Experts of a small language model: 512M tokens.
Below are experts of layer 6 (counted from 0) of a mixture-of-experts language model. Rows are named router (the router's row for the expert), gate (a neuron's input weights, with its number), up (a neuron's input weights, with its number), down (a neuron's output weights, with its number) and show model dimensions 96-191. Each number is 500 + 50 x the weight over its row's rms, rounded and kept within 0 to 999. Numbers have three digits each.
After each expert's rows: "mostly gets" lists some tokens that are sent to it at least half of the time. This comes from a sample of Wikipedia text that the model never trained on.

# expert 62
router:453464506520502466516424463472492397545536453489452510552533458486521463471472521444485495545388529495472538532547492533520506527554499498428547528498429412629556493517503545518508425484533399528588535464481477567558389437439463435506560456482530470602535426525392532523500410468561461551
gate0:484514477534468466492597448533524488496549498537375559507492483517463535481515490471520511506609545577528449479546499474546534633534504511534513557474464450560478454494409466482521504540535496502527507440464486584420601497553559438495533516425491569579482517498505525596451451432540541495
up0:489496482400444487486496620431434508504515423507407414488467540532412556478440431569501568539485492551430466549597443480525492481492499484473529557525503453489484560501565579472514517409501474544432459572426464546506562536384383520608543567450562417420507610447443550438427486459574521536
down0:457514509427485578478400578494498594387421553514564474520471509488448479481423520534550543450533459503482455492569464451488451497497428518421465482427502524532522483546556508539559492408482567564514468510530479571376453564484457488525436525497491439465506545538541509368448542438492567542
gate1:511508465435522450438483487461552540547414380510566485470503583597456465471557440530509518475476509474572476506614478497498539535526435435501476416452481534563410528530473522522483542590584521465538466579474481508570417464532416490574456530560515527627377492545581578504455515525481533544
up1:580522568431499411578559530443551541564588477490539456487500578477458481461449447429524403499534493601442523467453570507574505478511435492536462539465496486561470488540467447516573491572568464426544545466487457605531457467433451509575588546582428502591535533513516519518398439515525585502
down1:499505455503634410430563431454441525527464420566542441539483560475544547539482442520510468504583635585410427532528494502454552484498505501437624545501525513533480512460441524517584465496458509446479519576486413508513445620585514472475475462572544531620385541542540531529494564527493495526
gate2:546439473492536511430456501571557536520512471490522436520524468498580423582514523481491470489491554492578421538550481402589448418596540552514595506495437499493496513527450525459573534553565346461505547511511517640494637409413449558452537511465505509477461521475402404538469513499430467484
up2:429502476511521514479579469533430478504563498423538549458481496490557436406479498573614509578535526559490519510417461570422550522404563482571471426450502455515519534477477485518474474547413549602525434502454480494522393555571582427547442396458579555421573485561529558569553527490581557486
down2:472529412532515524528486578411480490541499555529495442521452604476526552512555474501549549509521508454480490540427574567519495431457459454535500555554529519554608435545499428452609486461502507408563506463523474444555498454443481559481479463519571530536681533484536456512468556473490466560
mostly gets: "this ", "This ", "his ", "late ", "their ", "previous "

# expert 9
router:535433487521479537444486433564455499577483430478511487454544501530552523533461546456587507512536494442479482492533517408587489462536572516408493497529513606432449486490512516512398520505570408541506430579352509533486435471539545459565501463490520482495479431446478394481424391482413546496
gate0:512530346642472490538544551532545542503504555399572562400490521463496469562522570470462419518530515471541533466604440424544412518546535581474444503455466516545617481524480419492495403548488537462516558480536514544513585478501490503486550451441526433538515518431520518456500479368524486555
up0:521522406567491531487557553556480518512504487516485537485553495503468552477638488540460488454474581495569565439537571489519471458551521460461490463460517482445540573587449521471523511529577594501466522471532584509526531410478461461524450462430560482382436509537540490487463424509552509488
down0:509513465442487448521512545504475499560473517447501549547598515518533479506467481483519524393529460513460562414559464544404500462473487406465403542540459527489390493459387555558557540539552569463417418608523640427484569470513523430527490462586497438437501528453586495449500541419548466491
gate1:452468421413457569461474479505555534508529459539423498560386530474554407509523540480560479463486473460482541536530450494532526495471479526496496613511456508533469488540438516503474551499415443508535484486479430490572455491628639549509517451496522518477564412420499492519549459614572512421
up1:551536484506435617494552476484525577527450477554418562517425439490459425561558546503436501467474501509486461538565460467556538467492415492525463508460470551500509407512553487538477511496418516467501512440545484568414591507569540509464551521446525509380546461464511511529549561573502478498
down1:515504519341505552561513469494504539531543549495487407383491505451564431479392484636429508438568576464487471483458537536520491564550453517467504511513631484471526538447470558519597483536488526470474397519525458541497462452528469541483546518444466485464523462516577594554557510548472519425
gate2:486594514503502480432521545483586473508550488574440441498509535598535533481577547454454545509490511547486473523486545611421523493562368478520505578436485440533562477455422463530553488454461433453542545522495501506486485567590582540571524556526490483562449487430553507492497569411513474445
up2:490527501534569497534509531530492458384579505425598568549524542432415474465406454519594498496549563494471559499478372465613512623451538539466499488563414577400444544555516522478502502492461514504484443470574536502545536513453446484440489434494472461583527565550484496552546502516522458535
down2:491530506450527490490567424474434547492560475508441399503491399438591530518530525466517466513446549561478471539394505440465468596494448420461440455486569511442374413529546527496416513416412525551563416551598473627545468500584531483497477495464488578521418555565504514493587497480488380520
mostly gets: "Representatives ", "Committee ", "representative ", "coast ", "chosen ", "responsible "

# expert 160
router:524515525465571610401541556551567496472517477533548488510495466545579487547574470610485499528523565431412439480506413524475585527489563518520500479555554459530481510562519458521542445554420523509471480513458463472394541526428487517506475625515528506430487471557584528478588561538508525528
gate0:520583486524538450531479488481555472511476559514495464457508583485541492566504467528529418488544500505530525469522455503507537499494512544552474412395508552527616471537534495452527405457461654542393540450554481529480559486439424418455491497532614458395510484435411547528530527558566409443
up0:513551454536452590525466380519403602510575566436555551497494474486425538434485496461597490481487448511454470464451524511558419570534415516537547481496519513452487519455447439550484645473500386397508529483549448451518504535560534572519462464462455489528584445436550510525524432373494539496
down0:490637454405552526540532538518525469400515579373469485456510514538543517403462487463514515589541568505480537503509495528380521525599486557492471545477548539399457531502531516439611482526455513495483477427481466602534563496403538504446450435437546448497540426471483460525433538485562555476
gate1:414461563507488487398497563468542522467517503480491521558491458553508529573581521615568509499560531478508522477452402518561515492485545536485494534491573525516488550474497559459511421533398483480481513461554558444497530452525433599492418538463439500584515463453583440493576568538461513484
up1:317515569582507559443644513518457538471495441495548437519402474542522488537509545535460533498581507505495522549525462401567587410472548429452544537525585482501468482484511530557446501505532591528571555540516542520496561495536451538511398526578433542611541581500549603518541640453491425508
down1:431543444566412424482519651405565453466518443452513433470513484512528502508520495527406467500552585491473543536498581486554528495461462414556489539468541508480461503479456564416513606526531470511512517523526425481511531525536494592538586564513462422557466417562438502529411511467458568507
gate2:521491579482491371528587447568506486546400626496547474431551517454511482444516511420580446574533402564531472489542437532495473547446576491452546566496428479515494482521517494496465521555489556538511493510483495430563407427438474579489479429564531459564434429546592417449451512635529504459
up2:422469613483495390464572491580534403461570474545531450510547476499461528489437546488558524506507536489456539589480437508453409500418515503461533543539418447457522468497510573582466534545531538450501464514507595487494501409543458475527556474588518491505507474499563463524554586546463487388
down2:476517508494551510481458414528516552480496544496517484492546559595553578480517529467494465415525476487454475467589450516453450475424468448458477480441481529450411524481500561377479474632525557466499494514435538583537376430569468585523548534471503468369477491549528516504493598527603524446
mostly gets: "J", "Gi", "T", "AL", "B", "D"

# expert 16
router:508478430472385470534490471540469590522415503522512470486396506531550549547498505488521501518538602504467525631470500434573520493447505447473446587538542535515518459465430515550544511496494458426454498590377523493545487442522539468511491560478461487393488448540483482476596547506447516455
gate0:486488455441545461473548483473488476512515456454490469457460494427598549459489491522613570455511486548563538578440420503464472519527499503490472516490536566441445576482500534446442539422441528484509478463539629464493546475461488571479536415589510495604493495475546534499588581494503476482
up0:383499491471506469459568448443392493542540517393570465502457470511605558576441550521501523517515461610527443600526507496492494472474593455514444468432462544514470498579526525473462548463483500487486550445475536486522580461472536559504511554430472511526541504405571516450412614429507476463
down0:413551503432496470455441530479609422490464426501465563499513405537408515493439443458441567509519529477506455548456537435515567453534447524467411517474502460472413454465528586675532513496440532515560607506470476526493529468526488565358461505451496424668502480487547552575475671538543503530
gate1:497475509430376550558485549505551498572511533608440518478461486569541505593491595513509494476525471477544547486551414454481471457565568521451598457430402415480461444513460416496487454517505455521535550441494476454438427454540469468528595546434551530464466472537455552523522483487444467504
up1:551558526501559521475528559518477636443468468505596510532486569481444417533564456513512422434601496572542506520450441550521553607529541478467579545476529449495481496464458412441495568467484536383511494475552497550481514525468528480455532513530430420281561492492482583486482511554503420478
down1:530508577521484544521537477564516534475518331521512464483501529476477538455558434481392464489447475390608512566544467436463562502435546583553496419493557481488467504530559522497467515490494532506468486544445513485563578461559491467481507473560574510376575439480522472506433425501491514526
gate2:550478461408510420449534426574427502460448582452578517454500520528473565514464485507557434584520529489433483480424532456560537436462524566535521558433533502636538536520542513521553520399559548420496490487438530477450481467466505592481467482529443532490555558563517465528500408494477467536
up2:481550463419514449545466481594547520480512567483569485441465521544437543558567523506484521510468609502425526380528438408541489492583492501462541537453490508578406474456466466546525434506537563468536500571446494450457484474423562513442463476441528524412531575561471564583456475325487476488
down2:495614477502503473537608547577440466472488488400529533453452531508406527587503531536395498618488484445453494411442476549530522494460496510533566533530525394580542486445446487497449599544516488431470525463553468506499443497566501482374524415488475516433524530509486434490492549455532383544
mostly gets: ",", "· ", "′", "£", ":", "(#"

# expert 173
router:531531538499511504405555475543535455409451429596561550517488479546566502491516457538520589436503520524427475524567537588591522459569537496417632440465500392453558550514488443608497539591476515486458498469461471534456478553481447509504502546519470518426529522552550504510578560482450538458
gate0:566555427549500555463531566548483472557434520535564481574492481532529497475535498490445471449499459537437487533546558579556441473436509585607588483474439518470503573440593465486467551426471498542498515582477487529462496523546559565547533495463489503571476524448536449448459527489521490517
up0:571534437485466584457527509533513574530487448551603498540461576597515493506557514528459518554460469460538491516519526587527469529412469597538531458533453488479473534436541485497506561509450477610481421559522537547569404569563502512517519560401491391542498488427479456451463458513540462448
down0:527473464489507551550472548487533550469500556585553479559490462451504527493513543562355403549536437531616515434528512523670406440504554471434506544495500521468544448461454437440401430449472460464557425444492449498524555441569499508445486589517497483415478505506447504453512483454546457526
gate1:458476607496495487566534473531445415514489517475627522538557516476489570445504439465542526461436516431518459485422459451541445434573480493483450478491490460480509499537574539533452438489502517501500513506366622569485382505481502431551503567565492549432491464543541513422441436449649578505
up1:450509519497530464535522407554475532464467552583493525506497453519467501457515455582575464491469533443407550545481464533560501444541440470520528472477493536475548510467486487489415446475471520599481562497466534450518498476495446449463594532571387556507449506555493390513504488488601481547
down1:498460584480425471487516470535483463528431503573587450471446536516544523455534540510552464541500466488491561377579499501575473522545536506520450427416424410361426522513495439560553411462440578465470391476594511515549506491479494485503497581582449592482606485474506451543459539556587458458
gate2:424528459487447444468482530507452549492425503555531550538481493491439575469512501597387556480431453543583503467487497562482500492452457451496441413541485454452469481352548463619525512549525483576586463594550521435567626507562492487546484472530472469476543575525457494386445518384585461520
up2:545441482442521559562487450504429487466523515461533496513623520511544499510447519445539486464541493508488461485445502475517554557485578515480538613485520563485491466567546524434529526457512457411472559433455470478420503502464505488519559554456391564433532521458459534602541504572485519497
down2:427492553524531430458521557470462532487523474476437483485595607626450511502460485502597481529438565415470568398526475506458516464500518477597608482465540548426502484495565553541474483461400529433442566521455439514364551623551453530506497496438456508558531559532481474540550447553476495467
mostly gets: "zone", "Headquarters", "\".", "Type", "Career", "Language"

# expert 170
router:432455509488513464370434529537540534514363494476554470555518467573508568488469528419445502536511531423421584553572494515457533541533544491494516499521550491568463467549476519494547465527503564553502439484468461530561546536462473433517492604541529460504512370560465516414535506519522487568
gate0:444524515509394509478423421475461451537439433568392498484450556436527459436493564570532542476483549435490517554511476564470458507528536489513514483492435480421374549490508563529572540485460524594585523464478509446515500616461496598497460533533464511667541455482436513502477494493523499482
up0:416443449505547480444550413586474445472454414472542414536521539456520478457473680406491589447523473491425552524460445513546455513490488574562516498499549550507454473497500601407595517473487488464519509469546476504452465539516457569560506495437495399450555563477423436480540464472480485525
down0:440439442422542575482455397488509498555485508428444448488498472525507471465431541574460523532560470558589452486583632519540496628565469563508509455497487490473470550530569533587481464444441407503400548523516517481492371560521457535426523508549506549689506564510511434545455539511464499515
gate1:535495501473444542457402569511513605522404520501470503436601403455492515471489504430391559605485574557510474561409517426492486495538458429581467512553530550449507474395600617506484484463535461458537510503551457488471469518560597582454509539434440481612457516480461419482507456455492530498
up1:445474503501513506560416592446490548460539560520476426475497432508564557543535550513491498484586479538536496506475527462438549537500444534497499471503518479514558506552421486589507505467479445409594542477446429437480506459502435533405512627557455475417518485482422447498545543548496503530
down1:479426528512487562493507451499394444514451411560554452668534531438563497549490443439488466459408461481493511521529553489466569490456409540530482523459576468502502437579471470549514485484507518531363558507575525523466506527464543496492476584530490472262532540532453528557480462475462517508
gate2:406584548473581420578450461533588495461420473531563473501487443517510491492429473498563501524495530511455505480417512552520500497515524532577500407625554402517480566568451420560644541514474528467442471485489470558488588499430547471450588531436493528511528506542541527509517479421587513485
up2:513417557517458508582399566568448547502492503564416423417558520475506503490537537578579421530527520417523528518505422564460490503480628530587524507471491520577501499486420450449526504485536524584468500467490567452457502540452495464501559503507502458384500558510558530573591497609547457416
down2:447535481452562539504544423448348493517486500445451408523539529557523447509542475446496524485487538587438589538542522539551469459510531526480496526486399565531518559483551452586523433460517491404527532506467477524440421590449445512447444539511559551469508446542620471563531484514557592471
mostly gets: "/", "D", "_", "d", "dark "

# expert 227
router:520482519489530483484562445446497433468631535395551571507470531558590465552577530579462571474520512429474412485441557430586544486477533583539567496528462530511498512492462487512461500521589499541548589460551469442475562442425467470487467552527480523470582511398575464592434557484517597516
gate0:535521435514458572527472409509491497509483444522551437591612460450623559559509524482468572460464496478462590487453476483470449450492476584565517482554485470443441491586548590461400508537427502463593539469435482460545411481449426497590483487554540441632448448514552569578542575518508440435
up0:535504408561517589576504494408546483550471450433497504490547416494513595538479426387464537551456542447521553473511492533447485489507528541518573581453458473504374518539606565428402523509480570518532517521472437409461450653476573398529442520504473488546490462499495431522459595504552541538
down0:543466518460521458480555491461564596478586618461531513530490475563587506452518437502450577500535478537478431441509502429602608527533464413595510391489525458516563520516448525473555524474412449536572508461584405515544544375419496538452431532520508455456532482503568524582499508489556473479
gate1:500464525521522406466510517488488617514597467518473480431551551563442557561443377516477452530497548485427455436434401444462478448493533428528559524457446460502504458496515433491560560502541572469584426401547591476525486428513494536444456526534489574480491515448539549523489438472571452477
up1:465540512510504494381510437430554516469592466543495454450512460591488601505424450467520584524482452486619478429519428412483455457570567465415553527409465517469533476551443386573645520492536474485479422568484530475519534552533444488516397517447577496497535497421498534491479502530549500497
down1:421523476628451478437448458451498436410505538540526413442471486509511486437513548465532544447503449554637463482581493492512504542594501461500517418514511547401496600519486446485495423489488524503457499487560403487564495522584562420648546438451570536530522458484552503476502505542424472554
gate2:456467428550419419498520485551401503473433519549490487521541579431581539605516431532429498521507583479505553487454550451453477523483403489544447587513509410527448432476573508420529423467496507523505507494458516393426492478534430493354506490569505545575469548449410485625484478558513533504
up2:467489416428481465424579473495457500534539510647430449507410513493600572590572490437415523579478568506555454476483433471395489479550458480470536593506541519506453494429473495393442410550555447472503428500516506459534432512473510468439511529412455420510509542449459505447486473558532481493
down2:540588478446535512429488497565466495587465546507489521440484494554515485564521536474439526526460543442547436497599421453497482397528443473467556591511521441432484482446585463485392555507645490540442572485454445488570404579504448418504585384436475456542501574461508482507465515553584450449
mostly gets: "202", "201", "192", "198", "Ward ", "200"

# expert 61
router:491509475494382483469562395551457523483576424489504564504572529424538437527472574514579514520459519481537474540514549489568499475402611511487550494454493524409535573564525433481474461534513500574487481471470484513454459374464492546567487470512597443594524486471566382544551482589475480420
gate0:436574441411505516486440466467525548461553467590504489419440438473523544547432494517484500599487485538549585463500539402557449530440538504499447487470505455502541583533465524394509479506528554555508458399529489474453518551426539400568534457469566455516483523574418477556483448499537509559
up0:473553476518454511502503398436527532493522447541432422464498470526567505468509595493525499582443517521543520486508526468478498556468506420509505472453533405511557593553480497408515439510569512509513537459602491560461567541374591472492508457484554477548442500569473518541563486497597507528
down0:500380422513515472554520410541509559448490472498539482444530444600548551413500558481548500476545585481448432470524576393477472562489596511558401475368572548483540522613517508426528479492496571545545538552522517455466546527476474533514459513473531481469502550498587478535579448532493592473
gate1:468579459521466475438580545522514494471532458416487552468529498479545546515583432457469484519567444509504564417595481463515510486491562430545490408446506454559451551551502480403560491441533426519495525570489529426475410474510568455512545458515422610400505473453451446545518525525612589429
up1:570530500525520530454555491517507585515448466528524459479578517550473489530543524457433488556485427469495420513563471546472518499466443414495436590463554468576414436449484504560492489514463554456495554544558409578353458569483450486485489489447509535631473480451442546478546459535588473462
down1:538426455472575492474461537486498613505532483553520429552441387538533451519436480467512507399510425463530605547518483482484489587491461476469508474460445436492522574529502491528493412577471492487625428546490517479576603532498420444474517468465485569467464517492538486553532427543541557497
gate2:578549525501491559482531479469545464523558492473573477522492565451544499510579492518425392440469548525439408528470588566594399465533486482569519478467501577520482413453494499445508506502546427523409431439522622535497568492470543537441437445514580463551459576518538492447463496513467473594
up2:458513575484537548466573532525518580461438564521505580544445519489483532507409501437601454579635493538474542468541418453449602477517493498423521445559511449504525431529534439564498543513503508582511568539468496576469562524533499438436514560436420556380486514468510533488447478465520584410
down2:510468512560526428523585573410577487398548486547544484470393373501472536475483539460456498504570465546452493489425491492474520531538613525536531414520406423483495508464453468548460529553465429533445583478500515502479338534440489578488475447477461486413520493522515511578546433480475498527
mostly gets: "Museum ", "Society ", "Council ", "Commission ", "Foundation ", "Representatives "

# expert 245
router:565490460497528501502435474554517418388434467530472467509529464464527466470488479509437389516517511552554650506546549486531444464479522510520562566498526521507475405444533533537422537542492473512507565476535569486635671444531502506469496519505453514589416552505405523472474478418414427553
gate0:435474466544433521588574535484429531529472454475513535427565440438451486555505496532464434476371577531486470511511441471485544495473532453481559495477592511540524543525499617509478542475546431504557502530479492440487553514550479550540467462565569522401533505514563510427451529491569552479
up0:526556577423578505473467409501510498584492553477475458518509578486571483459495560498525570527615392525463560511528461531538477455544527533473444534489446495436449409513519331483503479567512483532523427491490508474456441494468506468396483590450446523512496585515470487548604410576395453495
down0:445579540501548589519420518505573546530506539527465481490409537508467510451527525535493472467467496527499523473564541621467409567590534528497501470576503567502446401519500433518552549451418463531357556533504514525565504559525529452573426473499468421437535486436488541556514487456492464464
gate1:604484514511469523511520526509518433532477519485465473543515478481533456568447540474466654557515484462511538538471515494523488535537487486437514455538549468564543471507427527485488481501436448457474494536467446427443539544503474507600482551505457561552528576451496411515451469533502506401
up1:464431473517577490518554520479527599517547469479560427412423473502488480416520467439461378551479485580538415549513522427465536514426550558533512401500514506440468481550510501539631525540585480462506538528446417561541414555533514495481537504572569500404508498527493570487511630511582515564
down1:434472444567516519498438636536499484545518507497484432496491588506507517534512565473478493506539423504512471522520528540454535539559472448542582491515552499450469558560529568568532570444493496473615460421521381508444512532522360550530513484454499509319440499429474513509544587445520520552
gate2:566536404542593504483518543487537441500430392449556384482465548494518537564516444457552469501479479567522480641535418415531424508479588495476499503497500482464548492485550537483536556519553510482380517502554529519503583482530442513525486530441517491633432558486471483428503525501525528468
up2:503463500645572504459486492476541500478477601540492491548488576488440452555442533433640599521497536462511461501451501543517515528482511570455535478443480539473450408476457497470503501483485457492487540509522517496456515483562464430533452447545418585660411522505582468508555514563542509562
down2:577468561444457458481517456469486488472477521551591512516402551474483522500483474543508397496455469561615486516494498514578504455552487463415552456359546558405537467428579560468509487569485440500537496499524563535520518526460550473449412552489492470658435522537544464540422395557490484529
mostly gets: "because ", "Although ", "While ", "if ", "whether ", "where "

# expert 65
router:446537459475478482500481559441579487519506577505610500518523407502594629521496480393515525485554535447449565521452447517483529529524428535495486488532473403593500601489577585438583511536536524504535522442476469420536553422524516475456504526556538505505433477482590445467502604432538591441
gate0:417526485471522584444417568572484497494557522479583474467454476470536518497480549484552470489537457507527471489530519495504600547445503452471500470535544522487334446452552528408562527476503582574479489535561510573460530513555492577459503505527595468517398448549527537550562487504531516469
up0:564531417498549464498559491406550523495514507435554502517587526575498488405516428481481497520460494541512454483500515459477446553590545517459458476446539479402544566521459516529511486399557433550464515466457445522525456488486507538534495432536421516445475516510592497464506470492476534565
down0:440442516489433525523520374571451544467458517524583477546534466483503424526495477448440446516388445475604530366483486518423537525471438475555499540512482563559502533484564571516487496556500617584508433582480469481443556581506448536508500504595505483352545594572464521551451485538577507543
gate1:488438441572580474478446504466478533457560533438507370519488530434399461418488528598470530420471541529494492465550457514537503479523552470617548469546563565491466600485549473488477515450480563428374552620540422509388539475455538512424547496468483523555487546569559541365593547480498492412
up1:503480479487563598520437475412533517502437563523382417539495488465460483461422455498442553424498482469576466448556461479471562443512462487603497536505547550572399503511451592467439521514484526464522577542460512514450502522452519582379486508489520483527463529540525488366579477463519592467
down1:528516570525482570545492401451509472414396449481486503516505431488535462463504565466508489554495455551487423532496541492496499449534479523491512493399555503554537422545473516455479598533566460486481435527486494434459465429546595499430567513429498453453535535493511497456504575563488580484
gate2:399396521503557465515540461517393496529470485460619506470462504424554487536434553499444516513466526520479506467451462419458466399418508460498501580586504486529468462539485545508578594545547526447495556486499572556516525464448520498569378486489450520578520485546530594608553422418442545386
up2:460574548483467482474548426507557446401538522583389444492518385489505480382487555511455526449531561594497463452504450586494538530512589423422519515470506452441454511503521441467470480500540509485492607516545519520513475576477463567503481466519444531553499526480456495643405617566480523495
down2:465598530505530480445480540423590507485535507472526470502391488576524505443401551470381506559480517465481523489497509563503556522503496356464459444453458467431401598513555527506559435512579518489496472484497414505496394505551491510548496488516449575573589511504522480473461480521585468551
mostly gets: "184", "187", "189", "182", "173", "181"

# expert 201
router:586559437458557460561420402388499485486462546603534451420503476461518503417505542482424374387469512505506548512548456508533435471478554515551551483491468476493511453448538477471482505508394453533509456417495523545467584489489441516491511558517484575532503534448478584533519436474436464563
gate0:589552360486480503459489430411445484489550510446478513365509539482509409471435575463424581485452526458496464440580575537474457557543558525524518519498452466523471534585600426568372482429461514455514417586486435508481477572526500486536560552440595539547452522495609467480497528579560524499
up0:559455384492475467541592546403467536523547532514579505392562538466455425481491430465512506464476455512562498476541506541553500483500538468528485492489411492572480546503473436573485479430475459423483469593521502476450441513459549588491447491517591524562494518561544563491507506565495552457
down0:537522524502491467488599461493457467430468457454447442430604494438500480486548483480478454480522451547484405511487431427663496542563434499600499480491596554464469529511464414430442472515547649409505478460494561460376457445489488528575437515506557546475513527512541492532537484489440542394
gate1:483474466504491471543495574517564503432512450583478420579508424467489555528489443542425430549593527472485560497503578539539507497477462565424447517478436615532548398460481465448479523581488546530462451527485533475542602477531542485527534611415535486576518464458438478430494511482384445379
up1:542544515587571428464521529474493454452410555457472590517436422571503474483480481502477521571504406476472546443454445400536516458486532482533477465363482544441519520417543535500411489519462512504485495533558451495522566596525421462437459508506542632525496432558501605492547495550455426436
down1:542483488543477514523508509485568411511454472533408423610583525465419488472506467438377452676408528562512572445472525609445501484506533585484491476543427537518477462542509520522544414581467467532548549507566523440432608444542478485478490525453483421499486514463542508527475473575539426504
gate2:526431369422464525545387454452450474515481485436516552579533466493474506418436617510540432445484478585523514476472472612524483482544530512487510524492485549499505569548527481536526519489562510534527549510502495564633479482554439548514519495498491462527536533565546525515501392554509479616
up2:367424486456418506517440600481536493501454560473467520570482538529550524509486588412445548502517468478460524469518541505587487521534511505499401464516516555613478438549585504540467522484489506542536494493480458460550475456418516488544418447530562521407519479517488467521453465542397486594
down2:428444601520489520513539445528521507526538474565462518485544502510503504437485588484505450506536511458451555457431579438559507489573443552481469460441465537672438425494529508521533561407527472599514515522481441519478607497535477514519456512621483566568459511491553432392427371536483378509
mostly gets: "because ", "Although ", "While ", "whether ", "if ", "where "

# expert 133
router:511463511499532458440474438506500443519489460577562490646556492591484560466431465455487514535469456536455528464559477520470536600579452483423532486472344432610511525533493509451565445519520454570558459487497481533500433484534481505482510442467465514555438439528484494533500436454498525629
gate0:503471479540511480502423456442528429474543546524433496433520513546490649422524566389472481433473474497479510369511563515471432564476462523594510529504610423551469437498527534476497473523479480574536450497561463482526425529523420537503484523571457512449474457592517552379448471530589513557
up0:551470389606502433408469477514462484466505584517499483557414497628536527525489530458439419541502483469507453430479507516536500546439445516505573423467521435576483481517466516563618461486542480479523544499601435386526463490539450467472481467525608591532536456525511502467468606504513491501
down0:461397616572536459457478539552517386545511436551623455484612498469423454492511528506530527503414514457415464532491507428535486547556494436468479525598502458471488463549521497529434502507545458471509508527484466583491413491585492477490465455402467565382533513482442602500534554422487493567
gate1:590584482527512534438484377499506545488429533479478531454448503502460433490536463462550470510487542553532548479537504442467547452465569479462634492458402407484418513563497506434507548450457588479555570560551553409533444430517426483454571453546546481518448530517452508485533528493415609455
up1:471462568491436464549500609536563404484482486511592461503530480439503568563510534593392408541509443558518421444445496581533440535522507566611456498553607559509567445405561495530444461517485490527443482453447481545568525483498524507496432555458450520517566517501504470530548495536525470416
down1:534393496556525523507502519488596558453460459430531521497498428530539552591436512502489520501481495436414452501530452448563448401465480551498494477549622479455525489502556412547566595521449424508465500459494529469540565529462493482428505470534509610430496577466499541509434588542507525540
gate2:504510580513490431484415482427502448502543517574414570558472576451440529516494471570497536520555497471450512558539514479477529443525470615465487548513407545482519415544425460588496431540564537425564413450511521452557511450537513529528451460476509415630542544494501447465497516510520436498
up2:510572348450532584526544480496510516564464545407566442398554436489605434506492533443525429447444544486508490482451513522548462515516599452580457486490605504581535579444603495468522517494429477540448623558439480514445499439526520462454492518544516519389428434468500464471515525568516545537
down2:552508469452487516527483507403509491541504493459530532486400494493489546513613480491562493558395504548430449560520546451511468407526422502521511552504494576491485477456429542505468548492457494557420395426433521428501497464533509500472477520433526507354444535444471521474585644519396441457
mostly gets: "Their ", "younger ", "grand", "whose ", "My ", "Each "

# expert 53
router:524458499459515542574471507528487585509629575382535511541574495539575507467470403650487398487523515518441426549505464412489459540635488524534459447507397503506436511482475460542566592615532568531437469463488574539564488502483551476381547401528483500492551470492476503527543500470508481532
gate0:548439447543504528556510422519558514551456558448524535495531500479473412477431432455563503483500382559472427537506416516485435429530434545528557379496392408558511516546526525531419435516516574608473521467515554486480399586457581487489506448423488541477554479546382442565425510510496436536
up0:514500484523449496479518538465543577505523591424505546520511440544541467486490498539510480552571479384506506474474441527455546474509433594538421479538533566493474526544505424484539499531456487582479443538478416579525505626395665388507579465526419494435479500493469487611480501432453474505
down0:491517502533443558409463537461474566533467472549409544490530343476522445495509481501449517523459515503538543509540500497426584430529485443579511545473619529526575458514470542500565568481511528472502506512531551592535468493601544469524507470417516565440471571369534467471419448492526543491
gate1:467483529534509475540556515504560550482509474497552496516691503497514518607577533574608539545579555495584556462496538410453461537539487508494503512408535461513454524570461504532440617506499476422545576464508504567498500451525500524397551409412452440495511498536489486498514503520479528464
up1:443499529544510464449521501425545548439640547516477464476420403541523501537488477560526458589484566481471553493475465498629456447467598578513501531519540549483472527434414508524473546504513414516528632498517472543558473522513475417515457443504454481501573553576540364542499548580482540456
down1:538464559512440416499544467464524595552551527565516398492491479567456531487603458475553499472510553526446471448517548516463373514453477416516590446535479535509428438518566572443500522445482522575504557443470501568435480422471462503478525463527394460483467557526549488519637464461561555422
gate2:454533494436447511441544568500527441428385541447534479467493435465485474586493598485407577525446489448438529463544532437405490557506525550491516479441591501557466567497520431444516516596415496462535629496474422479442434584504468548503522438472464520523527430494467492549500515519504458510
up2:513527504457438528479563598508576453441427560514524496530471461470493533623485601475406486552434447434445576432528474454394537543567489489490450567435622505613515619443520425518543559620405469479477544498537470508457480571519461568500490510509440497543465512470435458650446532527510514442
down2:476434525424482467486490499589495490485458463504483496459508444549497500443525452492434492501522515458432472453597543470560445512481440419439463511501526443509505443570537447513448479517544516490503473489467584500560525511527576546561549542481530408252449530508442464579422467458524506473
mostly gets: "offic", "citiz", "taken ", "take ", "trav", "took "